{
  "d_shared_expert": 0,
  "moe_layers": [0, 1, 2, 3, 4, 5, 6, 7],
  "normalize_top_k": false,
  "tie_embeddings": "early"
}
Below are experts of layer 3 (counted from 0) of a mixture-of-experts language model. Rows are named router (the router's row for the expert), gate (a neuron's input weights, with its number), up (a neuron's input weights, with its number), down (a neuron's output weights, with its number) and show model dimensions 0-191. Each number is 128 + 32 x the weight over its row's rms, rounded and kept within 0 to 255.
After each expert's rows: "comes before" lists some tokens at least twice as common just after its tokens as in all text; "mostly gets" lists some tokens that are sent to it at least half of the time. This comes from a sample of Wikipedia text that the model never trained on. Tokens count by the router's weight.

# expert 78
router [109 123 136 144 164 161 100 109 150 113 130 185 110 186 122  96 110  79 122 108 144 120 153  95  96 100 124 119 103 128 141 127  62 128 162 186 105  96 168 156 177 100 120 106 147 132 107  99 150 128 131  91 124 135 139 118 128 149 124  65 116 149 166 117 203 131 174 124 147 169 179 202 109  79  89 145 181 132 145 156 112 102 136  97 143 104 134 123 188 104  91  60 157 144  81 136 158 111 109  79  91 118 118 141 117 173 123  83 153  89 137 168  87  73 107 151 122 154 203 166  96 115 106 166 162 182 122  92 137 156 182 119 157 170  29  83 146  66 127 176 178 121 162 137 117 125  86 116 182 148 105 153 125 121 112 178  97 167  92 142  99 119 196 119 138  95 131 117 153 164 153 120 123 102 167 101 189 119  81 162 109 142 150  76 133 117  98 169 115 160 104 108]
gate0 [ 62 100 117 163 102 148  92 125  56 155  84 137 107  85  99 173 150 112 158  99 118 146 164 142 111 161 115 108 138 141  64 154 129 103 123 158 103  77 131 147  88 145 119  84 151 175 144 195 116  87  90 114 139 115  44 169 125 110 108  99  88 119 100 149  72 131 112 123 136  93 152 106 106 117 130 119 129 138 140 159 174 103 153  98 181  49 138 105 110 173 109  69 118 124 134  83  94  94 143 118 138 175 161 148 122 143 138 138 149 134 134 115 124 142  99  54 145 116 138  85  78  73 129 130 147 217 174 116 188 144 163 153 165 139 146 110 114 184 150 166 122 134 175  81 158 154 180 147 123  74 110 170  91 108 120  75 121  78 109  79 144 168 111  87 176 108 124 146 158 123 145 132  97 112 146 140 121  79 161 159  83 189 162  83 107 100 180  85 134 107 140 130]
up0 [180 184  69 142  72 158 156 111 148 142 139 189 117 123 132 135 134 158 134 186 131 142 108 114 120 133 179 168  85 107 168  95 108 142 141 172 107 129 123 124 126 145 202 176  87 135 110 132 148 147 183 114 116  84 130 103 182 126 136 140 136 117 100 102 118 178 129 123 105 123 142  65  92 161 114 164 140 152 154 208 138 149  60  98 133  91 184  89 211 133  77  94 169 137  96 163 107 180 157 103 121 112 119 108 136 185 155 147 111 116  60 119 124  43  80 134  91 146 114 144 110 128 117 104 151 159 116 134 131 197 111 144 134  85 105  67  93 136 106 138 159  99 176  76 125  96 124 177  96 142  99 137 109 179 144 137 153 178 204 119 149 143 109 193  96 131 122  98 115  86 166  97 133 148 136 102 139 103 148 120  94 172  97 119 103  90 123 134 177 146  88 149]
down0 [110 168 135  89 122 105 179 117 143  95 150 130 110 107 132 136 106  76 140 112 102 145 140 127  83 148  89 155 118 154 106 164  91 135  79 180 129 151 132  56  69 144 207 109  90 139 156 163 175 104  89 126 169  89 153 154 142 140  76 158 120 144 146 119  89  91  72 110 119 153  91 115 137 167 129  85 188 130 112  97 142 118 106 109 136 150 101 152 107 187 115 190  87 124 171 175 151 135 160 148 132 160  84 110 136 124  68 142 111  74 118  65 127 207 146 132 150  74 150 115 122 127  90 161 107 147 141 111 145 124 133 129 120 170 129 141 134 165 152  69 116 125  98 185 146 133 143 157 178 139 167 163 114  99 199 150 171 135  84 157 155 190  70 146 101 147  68 151 146 128 114 173  85 178 162 164 154 142 122  99 163  96  86 113 128 113 152  65  76  65 124 101]
comes before: " he", " was", " the", " is", " it", " they"
mostly gets: " that", " which", " while", " so", " but", " However"

# expert 80
router [158 126  96 172 159 135 112 108 152 104 123 146 147 140 114 115 127  75  82 129 176 150 147 227 112 201 139 192  98 133 147 131 146 111 133 137  24 127 162  87 144 117 121 114 127 171  99 128 128 122 147  64  87  82 144 155 102 140 118  94 178  96 160 117 165 132 135 149 156  92  94 174 120 165 124 123 179 110 125  99 154 114 155  61 146 130  85 121 138 107 131  97 194 154 106 147 136 122 118 174 147 118  91 119 109 168 112  60 169  96 103 144  84 121  81 135  83 126 161 126  87 162 118  69 140 129 138  95 112 187 138 124 132 116 139 113  76 122 116 112 144 105 102  94 124 134  92 198 122 130 163 155 170 101  99 144  50 154  89 123 138 154 153  80 142  77 109  66 124 159 184 139 129 145 157 121 120 126 142 114  40 123  75 146 162 113 119  83 127 166 102  63]
gate0 [ 87  31 140  84 151 213 147 140  75 152  90 132 100 124 170 210 155 121 155 121 113 129 130 150 126 112 114 150 140 176 134 100 186 129 116 158 105  70 116 120 132 131 141  98 173 146 127 184  79 116  95  92 158 148 103 146 106 121  97 146 124 104 164 117 136 134 104 104 173 111 104 144  83  89 103 100 115 122 105  90 168 135 180 133 128 116 183 115 166 194 211  83 106  88 125  84 121 132 147 116 119 147 108 173 166 141  84 119 142 165 131 113 126 167  69 129 170 164 165 149 113  93 164  91 135 150 164 114 111 187 159 161 117 121 127  89  88 155 148 166 102 128 115  54  92 168 131 127 124 148 152 111 106 133 105  56 146  88 114 107  73 105 101 147 159 114 101 126 155 172 160 188 124  97 168 153  99 167 143 131 158 176 153 120 105 165 212 131 151 112 147 155]
up0 [197 140  92  91  97  94 149 169 128 123 161 128 109 117 138 111  73 144 106 135 152 170  81 150 150 131 164 121 105 139 145 147  48 107 160 138 150 166 115 114 217 117 147 150 132 117 144 176 164 109 162 146  59  85 115 115 163 181 195 162 196 136 136 124 162 130 133 134 138 148  90 111 152 139 147 181 153 142 141 157 108 114 105 112 112  93 127 138 147 161 110 174 161 135 154 143 107 115 191 152  94  61 128 141 106 152 126 148 135  90 114 110  99 114 192 133 114 129 131 108 124 147 139 105 121 113  88 146 143 105 137 145  96  93  90  99  93 140 156  91 117 159 158  94 147  73 117 158 125 214 124 115 130 133 167 107  89 158 172 164 146 110  98 156 146 231 150 168 110 131 140  95 136 161 104 190 183  69  91 131  74  43  95 120 182 101  90  86 165 138 115 156]
down0 [119 125 138  96 145 147 129 144  91 119 164 162 149 105 158 124 115  64  87  74 150 131 141 135 101 144  80 133  65  50  79 136 164  89 109 166 125 141 101  50  67 125 137  90 105 108 148 158 184 101 117 122 100 131 143 155 145 118 126 171 190 120 117 128 100 122 164 121 159 176  92 127 124 131 138 125 154 145 125 116 154 104 130  77 124 124 135 130 156  54 138 153 134 200 141 134 122 101 170 154 105 203  89 100  89 104  45 128 147  66 120 110  89 115 103 114  95 153 155 147 107 109  93 120 136 128 175 107 141 132  92 120 155 161 140 166 126 200  85  90 163 139 127 152 221 143 146 101 112  67 101 111 156 119 181 168 131  65  78 167 122 167  99 143 105 125  55 107 105 115 121 211 129 140  87 130 131 154 119 134 111  89 147 159 148 103 129 123 120 173 166  80]
comes before: " ", " the", " a", " he", " \"", " they"
mostly gets: " when", " where", " because", "After", " After", " When"

# expert 114
router [116 105 104 162 103 145 103  99 113 137 111 147 119 146 138 140 111 124  95  97 174 186 109 104  97 149 124 156 114 139 138  93 158  90 146 179 158 132 122 111  70 152 136 123 119  82 155 117 108 136 187 117  99 189  84 166 137 164 138 188 104 172  81 165 114 154 109 140 127 139 146 158 150 141 132 114 158 123 127 161 147 130 160  54 120  51 106 148 166 153 125 156 194 151 111 156 157  88 210 127 130  95  99  92 129 174 139  35 129 136  78 130 114 135 140 105 142 151 177  90  90  79 132 134 118 131 127 153  97  72 167 126  83  81 161 142 155  72 141 174 136 139 147 127 127 194 130 142 142 145 133 139 139 149 195 174  93 155 162 137  95  49 220 102 140 103 109 163 136  90  78 110 138  80 104 181 191 124 142  93 140  93  91 113 137 162 121 100 109  74 141 106]
gate0 [104 129 102 101 100 178 185 151 109 165  94 151 146  93 112 100  90 115 106  97 170 151 130 197 152 135 132 141 110  86 120 122 110  96 173 172 144 130 108  85 117 128 127  75 153 114 125  89  13 119  86 127 103 102 117 155 169 140 113 143  67 121 142 144 112 125 116 134 124 115 142 111  74 137 139 147 125 164 112 119 100 137 145 103  60 123 143 123 130 174 192  88 112 122  99  99 161  68 118 166 169 122 122 198 203 119 103 156 152 111  97  81 138 131 132  66 111 163 171 135 114 124 138 153 143 154 136 101  83  86 118 123 145 137 145 121 128 189 162 169  75 190  98 122 147 117 154 188 149  89 126 132 121 118 127  92 134 115 143 128 116 158 204 141 193  92 121 154 125 136 117 137 147 130 160 235 104  65 131 100 170 177 135 137 162 129 182 104  98 170 152  70]
up0 [143 133  96  77  65 118 129 115 177 133 122  75  88  79 148 109  72  88  93 169 170 159  91 142 136 132 138 116  73 118 131 105 104 121 126 172 139 182 140 143 130  70 163 142 140 170 146 103 116  88 142 170 104 185 152 102 134 120 147 123 113 132 106 152 189 119 126 150 128  49 129 121 129 176  78  90 140 106 161 141  78 141  90 103  91  94 170 144 160 128  88  98 205  84 126 164  91  99 161 183 108  86 117 149 167 204 167 128 151  98 109 107 172  86 172 140 125 117 196 149 130 104 138 135 127 135  71 172 118  98 129 135 129 107 101 124 162 146 159  97 134 149 195 157 161  97 112 126 103 147 194  98 101 119 144  60 121  96 132 111 119  93 142 203 103 158 105 149 176 110 138 118  91 144 160 123 149 132 128 108  64 109  50 155 122  91  83 154 125 104 131  91]
down0 [119 132  97 114  85 115 160 141 103 174 131 127 125  91 108  78 164  66 136  55 108 162 133 102  98 120  72 212 164 122 101 134 126  54 115 147 161 125 122  90  99 114 156  76 148 110 163 136 119 126 117 138 166  96 135 115 159 167  87 155 110 112 124 127 130 106 185 149 121 207 134 140 126 127 120 135 167 108  96 109 108 113 115 134 132  95 123 146 116 129  46 133 154 125 169  50  60 123 156 173 229 204  79 128 155  64 102 132 117 134 151 162 140 171 177 147 160 140  66 199 172 131 158 150 147 138 131 120 166 177 133 135 139 138  91  82 138 112 126 139 132 136  92 185 183 131 129  85 118 117 125 184 168  68 155 133 158 148 120 119 165 146 159 147  77 140 108  86 143  90 119 170 128 153 136 157 120 116  97 111 150  98 122 179 145 103 169 141 104 168 141 125]
comes before: ",", "th", ".", "%", "–", " million"
mostly gets: " Times", "99", "95", "aph", "98", "93"

# expert 57
router [136 110 145  92 148 155 100 112 123  50 182 167  82 102 179  94 123 144 107  90 186 114  94 106  63 109 130 136  58 123  71 117 113  87 159 160 104 134 125 122 178 115  95 130 167 136 188 144 156 115 149 126 144  79 168 137 183 181 115 130 126 153 137  88 137  98 145 117 136 124  87 192 152  70 137 129 160 131 137  70 172 131 181 126 114 145 122 124  99  77 143 124 101 130 135 114 171 129 138 179 132 139 127 125 114 126  98 141 172  74 166 182  79 119 102 114  98 134 123  79 150 149  64 112 157  77  72 101 171 138 155 158 127 141 144 176 116 117 143 105 145 174 156 147  81  81 154 150 110 144 118  95 154 116 105 174  82 141 103 179 108 138 116 174 185 181 103  71  75 179 157  97 135 129 170 160 115 192 100 168 132 130 168  76 126 145 146 106  62 124 111 133]
gate0 [135 112 124 147 164 187 140 171 107 124 134 114  75 149 133 155 161 145 150 150  91 123 216 122 155 142 155 125  93 140 122 125 141 123 126 142 104 195  91 151 128 110 112 130 106 112 130 191  64 146 121 113 126 107 141 144  49 167  95 172 125 138  98  67  68 125 112 111 135 100 112 149 147 131 124 127  98  35  76  71 131 149 130 132 153 121 111 125  87 179 140  95  99 133  89 116 102  80 157 147  97 110 171 132 144 175  82 169 147 149 157 115 171 117 102 102 111 193 138 191 152 164  50  97 144 171 138  93 139 170 156 103 102 129 159 141 111 119 145 164 183 126 145  61 151 190 201 128 101 129 161 120 156 135  50 132 129 173 122 115 128 134 142 144 150 101  93 120  69 145  85 118 133  95 144 189 145  81 133 163 162  66 146 120 107 156 173  81 156 125 112 102]
up0 [133 132  70 106  94  70 105  77 137 137 151 122 176 130 154 126  44 117 106 126 193 167  94 150 146 123 151 166 143 113 120 135 126 155 121  95 156  99 103 138 147 133 134 116 160 150 118 176  81 106 184 141 123 128 100 118 243 110 167 152 140 106 178 161 128 151 150 171 140 126 176 130  86  63 161  95 104 134 180 160  83 100 123 124 143 118 152  63 199 143 112 125 146  94 169 113 131 122 126 138 133 109 117 211 162  93 145 133 104 118  82  78 103  86 160 143 159 118  74  81 150 105 135 138 120 159 132 124 125 107 145 103  90 171 106  91 102 164 165 111 118  85 142 159 134 145  66 133 128 132 165  90 107 130 183  93  90 175 134 148 154  83 144 117 112 193 178 182 124 101 111  78 126 119  93 169 129 110  99 107  62 140  52 139 155 109 134 104 155 159  87 137]
down0 [ 98 103  92 135 141 158  93 130  81 116 159 125 133 182 171 157 147 104  91 159  94 122 114 150 141 125  66 152  72 109  76 102 163  99 104 159  88 129  66  97  82 137 133  50  81 112 171 141 176 126 161 141 129 136 100 118 162 134  76 164 139  93 163  81 146 120 149 116 116 203  97 137 144 141 166 150  63 113 108 143 114 133 119  95 118  90  41  99 138 147  75 107 118 150 153  88 149  90 133 171  40 120  85 131  99  74 133 155 182 156 117 129 110 126 111 139 166 130 135 170 149  83 135  93  83 155 159 103 123 152 125 142 114 211 151 126 200 148 100 104 168  82 130 125 149 143  87 156 179  78 104 155 113 120 155 173 183 122 154 152 147 187 142 112 152 105 106 139 108 138 111 139  88 121 181 138 161 164 101 123 174 128  82 120 149 123 107 158 149 184 117  88]
comes before: " the", " he", ",", " a", " it", " his"
mostly gets: " before", " where", " After", " when", "After", " having"

# expert 180
router [118 114 115 130  78 129 165  71 120 129 193 101  55 143 101 148 149 136  75 124 140 183 146  91 159 145 111 140 122 125 120 103 153  98 123 108 142 130 113 149  88  80  95 130  89 132 109  99 193 146  66 136 137 151 117 134 135 151 142 147 106 120 148 139 130 110  89 139 116 120  67 127 156 185 127 135 123 111 112  95 140 179  87 163 122  88 184 157  85 153 125  66 109 144 223 134 145 113 155 127  84  78 104  80 133 157 152 162 168 147 135 154 137 126 151 147 198 148  63  99 102 138 101 132 125 157 136 152 120 120 125 194 177 163 131 138 144 210 148 111 161 142  50 190 143 105 103  84  75 169 159 172 110 131 169 191 115 135 122 190 170 149  84 120 120 131  83  92 114 139 152 100 127 120 161 126 147 140 120 109  72  98 180 132 198 174 129 119  98 137  84  90]
gate0 [129  62 135 145 144 121 116 120 102 135 138 109 132 160 158 167 142 127 113 127 105 115 160 145 100 142  60 140 131 146 144 198  83 124 114  96 117 129 137 119  73  73 108  92 134 144 134 151  81 108  84 110 202  94 116 147 170  99 128 139 120 115  97  99  96  82 109 143 151 103 122 107  81 155 142  84 138 158 101 135 118  87 219  65 152  87 175  97 150 209 109 113 175 193  89  89  99 118 128 104 118 168  95 112 161 176 129 130 166 117 111 137  93 193 107  90 153  93 145 184 146 117  98 139 158 107 122 106 156 137 109 104 100  95 164 122 142 160 143 128  93 125 153 104 165 203 174 150 174 104 109 122 126  94  65  37 140 101  82 176  84 145 148  93 138 130  56 136 100 187 134 124 116 117  88 129 122  74 109 170 146 167 124 109 140 153 157 150 115 145 111  66]
up0 [163 147 125  92  60 125  70 130 128 149 127 148 116  69 185 116 115 118 138  72 192 124 142 168 141 149 111 130  79 166 169 158 110 125 104 101 131 154 128 140 140 115 140  98 103 162 159 173 149 143 125 134 130  98 130 109 194 101 131 154 113 183 114  95 135  89 110 134 148 111 173 121 134 131 163 121 120 128 155 164 109 125 112  76 166 142 152 230 191 194  78 131 131  93 134 165 143 165 173 195 107  82 106  95 146 181 163 120 121  39 127 159 115 151  98 167 153 139 116 154 167  72 128 146 130  76  89 166 143  98 103 156 114  70 104 151 115 105 136  67  98 127 163 133 215 139 102  87 159 149 199 116 107  91 173  89 154 166  88  97 109 136 100 147  66 164 143 128 110  88 131 137 106 163 123 165 140  91 136 142  80 182 125 158 142 133 123 125 109 129 119 104]
down0 [ 66 134 108 133 158 148 115 113  52 167 134 161 113  94 140 151 161  85 140 108  98 142 118 136  91 149 109 169 146 153  96  72 118  82  21 102 129 130 155  44 138  61 123  90 104 128 138 152 154 124  49 124 135  90 165 121 141 114 138 168 134  74 101 120 106 175 103 140 160 107  90 185  98 146 147 145 120 155 142 135 135 136 138 113  91  99  93 120 126 119  85 139 146 144 189  88 117  96 164 137 108 135 143 157 128 114 119 119  91 131 140  71 113 115 189 159 179 153  98 120 164 113 120 124  72 139 151  49 149 175 136 110 147 158 132 148 149 122 145  81 138 151  97 136 170 148 129  91 137 119  85 164 120  39 173 124 106 143  98 148 148 140 166 131  94 131  71  99 104 135 145 135 124 163 100 152 131 181 115 116 173 123 102 125 126  35 167  53 102 183 119  79]
comes before: "%", " |", " |\n", " km", " m", "%)"
mostly gets: "oti", "elligence", " Batt", "04", "07", "00"

# expert 68
router [ 83  84 126 138 108 162 182 107 115 161 218 119  70 177 136  97 178 124  85 190  96 166 116  91 150 121 163 133 148  88 155 104 127 164 108 157 143 172 142 147  86 108 123 109 127 154 150 135 161 130 132 128 158 200 137 161 122 140 168 102 164  78 100 141  71  93 100 130 134 126 181 133 142 136  69 137 127 141 152 143 144 164 140 133 115  89 134 187  93 127 176  90 124 122 169 123 168 113 120  63  90 125 102  73  92 163 127 169 166 130 135 184 143 161 160 146 124  54 110 146  90 114  74 148 160  94 143  94 157 118 145 140 153 189 111 120  85 106 123  97 190 142  24 142 111 111 121 113  47 136 131 146 144 153 155 130 105  97  95 160 160 112 126  97 113  81  93  96 136 144 143  76 145 168 132 124 131 143 123 135  56 128 115 146 168 155  95  95  81 167 170 125]
gate0 [139 112  73 127 164 117 104 108 188 183 138 102 129 148 129 175  53 141 141  96 123 122 166 156 141 186 124  77 117  79 176 164  40 127 154 154 153 158 120 100 152 103 116  71 163 106 130 141  57 129  82  46 164 157 138 114 105 104 140 155 179 107 105 123 127 132 110 138 137 148 174 113 138 112 138 135 150 132 124 156 134 158 190 156 146 125 136 131 175 215  96 141 100 105 162 158 111 106 143 203 114 106 164 197 164 130 131 131 127 116  90 144 159 154  47  60 146 119 129 159 117 103 154 124 121 114 135  96  96 122 192 113 113 149 122 118 149 166 166  98  88 131 164  96 108 211 189 179 181 158 155 140 122 130 126  81 111 111 140  90 142 161 141 108 124 104 107 172  64 128 138  96 113 144 153 114 157 149  84 156 118 142 113 171 135  77 132 111 124 137 150  78]
up0 [213  96 121  79 120 163  95 183 123 106 175 131 151 120 150 103  55 143 132 170 178 138 128 105 159 143 167 171 109  98 118 138 105  84 156 133  76 124 139 150 190 117  89 138 118 138 168 111 145 111 108 167  97  91 125 153 143 121 202 157 149 103  93  90 165 173  95 115 142 121 126 143 119 116 167 146 122  96 144 161  96 134 146  49 156 145 132 161 180 126  69 114 165 157 127 131 140 134 147 153 111  81  96  99 149 170 145 168 109  74 119 128  96  97 117 124 127 148 131 150 171 106 114  98  91  87  17 104 155 104  97 143  95  97 122 115 103 102 163 116  62 138 174  96 127  86 102 102 111 117 148 107 114 119 108 154 163 172 141 102 148 116 109 139 133 209 155 111  87  51 144 115 144 173 166 123 126 112  76  96 105 118  52 129 123 115  75 188 166 114 116  80]
down0 [ 95 200 117  69 143 130 104 122 128 148 121 141 113  97 140 112 136 100 115  98  90 148 134 122  67  97 125 142 132 148 104 111 110  59  75 153 144 130 156  73  93  82  85 109 136 117 148 156 194 179  86 140 119  94 151 125 131 157 121 114 146  47  96  53 116  79 122 123 155 125 100 142 136 148 152 143 134 114 103 160 162 132 137  96 120 144  75 115 156 157 137 134 148 109 121 109 113 109 130 131 128  89 115 134 108 128 113 116 190  76 211  87 136 174 158  90 170 169 139 141 162 156 155 190 119 178 125  84 180 113  86 143 214 124 100 121 135 146  93  42 105 120 122 105 149 105 115 136 121 157  63 131 115  79 148 117 150  87 109 135 109 146 139 121  62 145  86 130 137 124 142 120 198 139 126 150 123 140 124  96 208  86 104 141  99  35 174 104 127 156 144  66]
comes before: " |", "%", "″N", " |\n", "″W", "″E"
mostly gets: " Animalia", "00", " Fr", " SV", " Frederick", " GD"

# expert 252
router [181  72 117 111 130 155  93  95 103 166 150 111  79 204 143 128  86 171 129 128  85 131 163 139 123  64 131 156 162 127 130  88 136 145 141 119 124 113  90 138  99 125 110 125 122 132 100  78 134 104 121 122 136 140  76 154 185 182  70 115 130 118 142  99 136 134  94  96 183  97  96  78 186 140 197 159 141  97 135 142 155 146 118 136 137 147 125 153 132  72 190 112  99  76 156  79 161 120  92 139 114  76 129 176 128 145  86 186 172 157 176 137 104 164 163 176 125 114 103 123 121 109 125 152 176 167 142  93  82 138 101 143 131 111 158 166 108 142 169  85  62 166 102 156  73 125 119  89 114 108 133 167  89 101  92  77 167 173 122  88 174 143  65  83  88 160  72 157 128 133 142 150 179 157 116  78  75 122 122 136 152  88 150 136 195 182 165 125 109 126 110 140]
gate0 [ 82 105 147 134 140 133  91 108 138 166 119 120 139 142 111 174 157 186  90 177  91 100 127 167  96 111 115 123 139 126 147 174 170 124 167 142 120  91 126  81 134 144 128 105 122 176 111 173  86 138 119 105 157  81 107 157 151 128 118 130 120  69 104 133  85 201 173 117 145 127 213 113  88 112 137 115 166  88  86 125  81 159 131 153 114 168 176  90 184 157 182  86 120 177 145 123  80 107 102 173 154 130 170 199 139 114 102 165 152 127 121 178 170 135 117  72  80  92 158 152 107  86 106 143 150 181 145 103 106  92 166 175 115 114 126  90 164 199 148 132 115 131 101  97 182 145  94 160  92 135 155  67 122 121 113  80 111 102  85 126  84 158 169 134 106 140  69 152  64 129 141 129 154 120 128 193 125 118 158 186 186 160 163  87  88 146 106 116 148 129 107 149]
up0 [132 117  80 115 122 113 132  85 151 127 188 112 117 111 164 148  28 144 147 167 156 153 142 103 159 118 151 144 136  82 107 148  49 124 164 147 108 121  89 111 186 146 122 157 148 137 119 147 130 101 153 151 114 140 120 106 185 120 193 171 140 179  77 128 156 137  88 158  94 109 124 168 117 158 127 127 140 177 176 152 110  93  87 130 157  75 178 132 164 106  68 145 139  83 105 197 149 120 153 122  57  77 124 108 133 142 145 123 139 139 143 112 135  97 108 145 125 116 192 116  82  82 149 115 203 137  84 166 111 135 109 127  73  91  66  69 105 137 155  98 144 118 180 168 118  63  99 128  90 130 194 134 164  98 150 114 123 130 163  84 205  93 154 167 133 183 133 117 141  91  91 123 117 202 160 100 124 142  99 144  99 122 101 121 107  78 120 136 105 162 108 119]
down0 [ 89 155 106  88 121 117 153  98  65 136 160 157 108 103 176 127 165  80  91 107 112 103 128 138 140 148  85 165  99 147  78 135 111  88  63 115 111 167  81  73  75 112 150  76 133 110 148 174 182 124  73 136 151  98 112 133 137 186 120 198 133 122 142 110 113 112 120 177 173 125 140 153 146 148  96 163 184  90 167 119 135 101  95 113 154 132 143 134 151  58 107 141 133 106 143 103 121 126 155 148 144 148  94 175 155 127 160 170 113 113 120  85 147 132 108  57 163 160 119 167 126 100 106 153 162 139 130 104 137  92 157 123 159 175 134 159 125 116 170 107 169 112 145 183 113 114 183  62 119 154 133 220 118 145 175 144 130 178 150 136 131 132 114 150  84  39  35 138 126 155 137 160 118 131 112 175 181 136  88 109 152 158 133 177 172  84 157 101 136 114  90  88]
comes before: " |", ".", ";", "–", "0", "2"
mostly gets: " Puerto", " Buddh", " har", " Bal", " Pict", " Ak"

# expert 220
router [133 168  94 141 159 124 148 121 148  89 103 187 170 175 146 170 133  82 129  39 153  95 110 116 128 155 121  95  93 150 137 151 149 150 175 180 117 124 121 111 142 109 182 136 101 162 120 179 113 160 111 146 169 168 128 110 158 133 106 148  97  99 156 159 115  80 100 118  32 112 108 120 111 149  90  93 103  94 132 153 120 142 105 156 151  76 171 110 135 112 171  95 180 166  84 150 143 153 170 118 141 131 134 117  69 129 130  78 177 140  55  84 168 118  75  43 131 159 142 135 159 144 123 137 105 125 100 171 125 151 192 136 157 119 132  50 127 129 130 168 108 153 141 111 176 164 165 126 158 177  67 133  83  97 155 170 109  99 118 158  87 135 176 136 103  70 119 139 164 121 125 133 132 153  87 196 145 111 141 153  67 158 143  93 102 154  96 178  95 103 101 111]
gate0 [118 153 125  97 144 125 105 140 117 168 122 123 149 151 166 148 161 161 189 144 125 200  78 153 126 133  90 106 149 117 125 134 187  97 111 171 106 128 119 160 104 139 152 102  71 137 113 141  78 140 123 111 153 114 100 144 146 179 144 138  97 146  78 176 166  94 122  87 161 143 143  99 158  96 132 106 102 119  69 133 134 158 143 118  98 119 157 183 120 150 150 132 138 132 140 133 147 105 161 108 196 132 151 182 189  65  76 137 156 124 112 101  92  99 150  79 131 109 130 153 140  83 115 157 164 159 141  52 108 108 141 120 128 170 138  99 134 159 206 158  74 165 152  76 138 175 171 218  93 120  87 140 108 121 143  86  94  76  99  79 115 162 137 129 113 125 136 135 173 177 143  71 106 140  77 199 123 113  99 191 119 186 126  94 112 132 147 151 189 152 162 198]
up0 [151 133 119  65  65 174 119  66 139 121 175 106 148 105 141 102  63 140 161 147 138 119 152 103 122 141 207 160  59  94 134 163  78 164  96  99  75 122 153  92 195 135 108 183 145 101 161 138 168 147 179 154 152 126 111 112 138 105 161 164 153 149  88  99 107 205 100 101 113  82 130 135  80 102 137 142 153 172 152 179 115 113 133 137 151  93 126 123 162 128  76 104 156 131  88 156 110 213 130  97 106  84 146 137  95 208 148 104 141 149  90 121 130  97 141 179  76 144 120 188 134 106 192 143 135 115  91 180 134 139  90 125 105 125 138 102 115 117 128 103 128 125 136 124 100  37 107  89  76 137 139 135 134 110 134 116 142 136 146 148 160  81 123 118 136 179 173 157 102 104 104 128  76 117 155 169 147 144 143 103  74 160 129 109 110 118 109 113 123 190 104 198]
down0 [119 133 158 126 103 150 144 162 141 210 140 173 119  76 109 126 126  98 131 120 124 143 108 124 110 161 104 152 165 124  76  86 145 139  87 139 168 176 119 148 109  79 139 112 126 159  92 115 124  99  63  72  97  86 125  99 121 142  86 137 143  86 171 116 121 132 135 127 183 203 154 138 149 152 105 117 125 140  88 124 168  86 106  95 103 131 132 118 171 134  96 116 131 156 146  93  99 108 217 116  90 120  91  78 153 109  81 118  67 109 166 133 169 163 190  79 167 158 123 139 166 120 153 153 108 161 146  68 157 121 105  94 177 144 117 146 136  74 102 146 175 172 126 106 176 161 179 162 163 132  73 165 141  44 118 124 119 126 186 125 130 149 101  79 114 126  90  90  89 128  94 161 106 184 161  98  95 156 160  61 206 153 105 162 134 110 119 122 158 154 105  99]
comes before: " The", " He", " In", "==", " It", " This"
mostly gets: ".\n\n", "\".", ").", ").\n\n", ".\"", ".\"\n\n"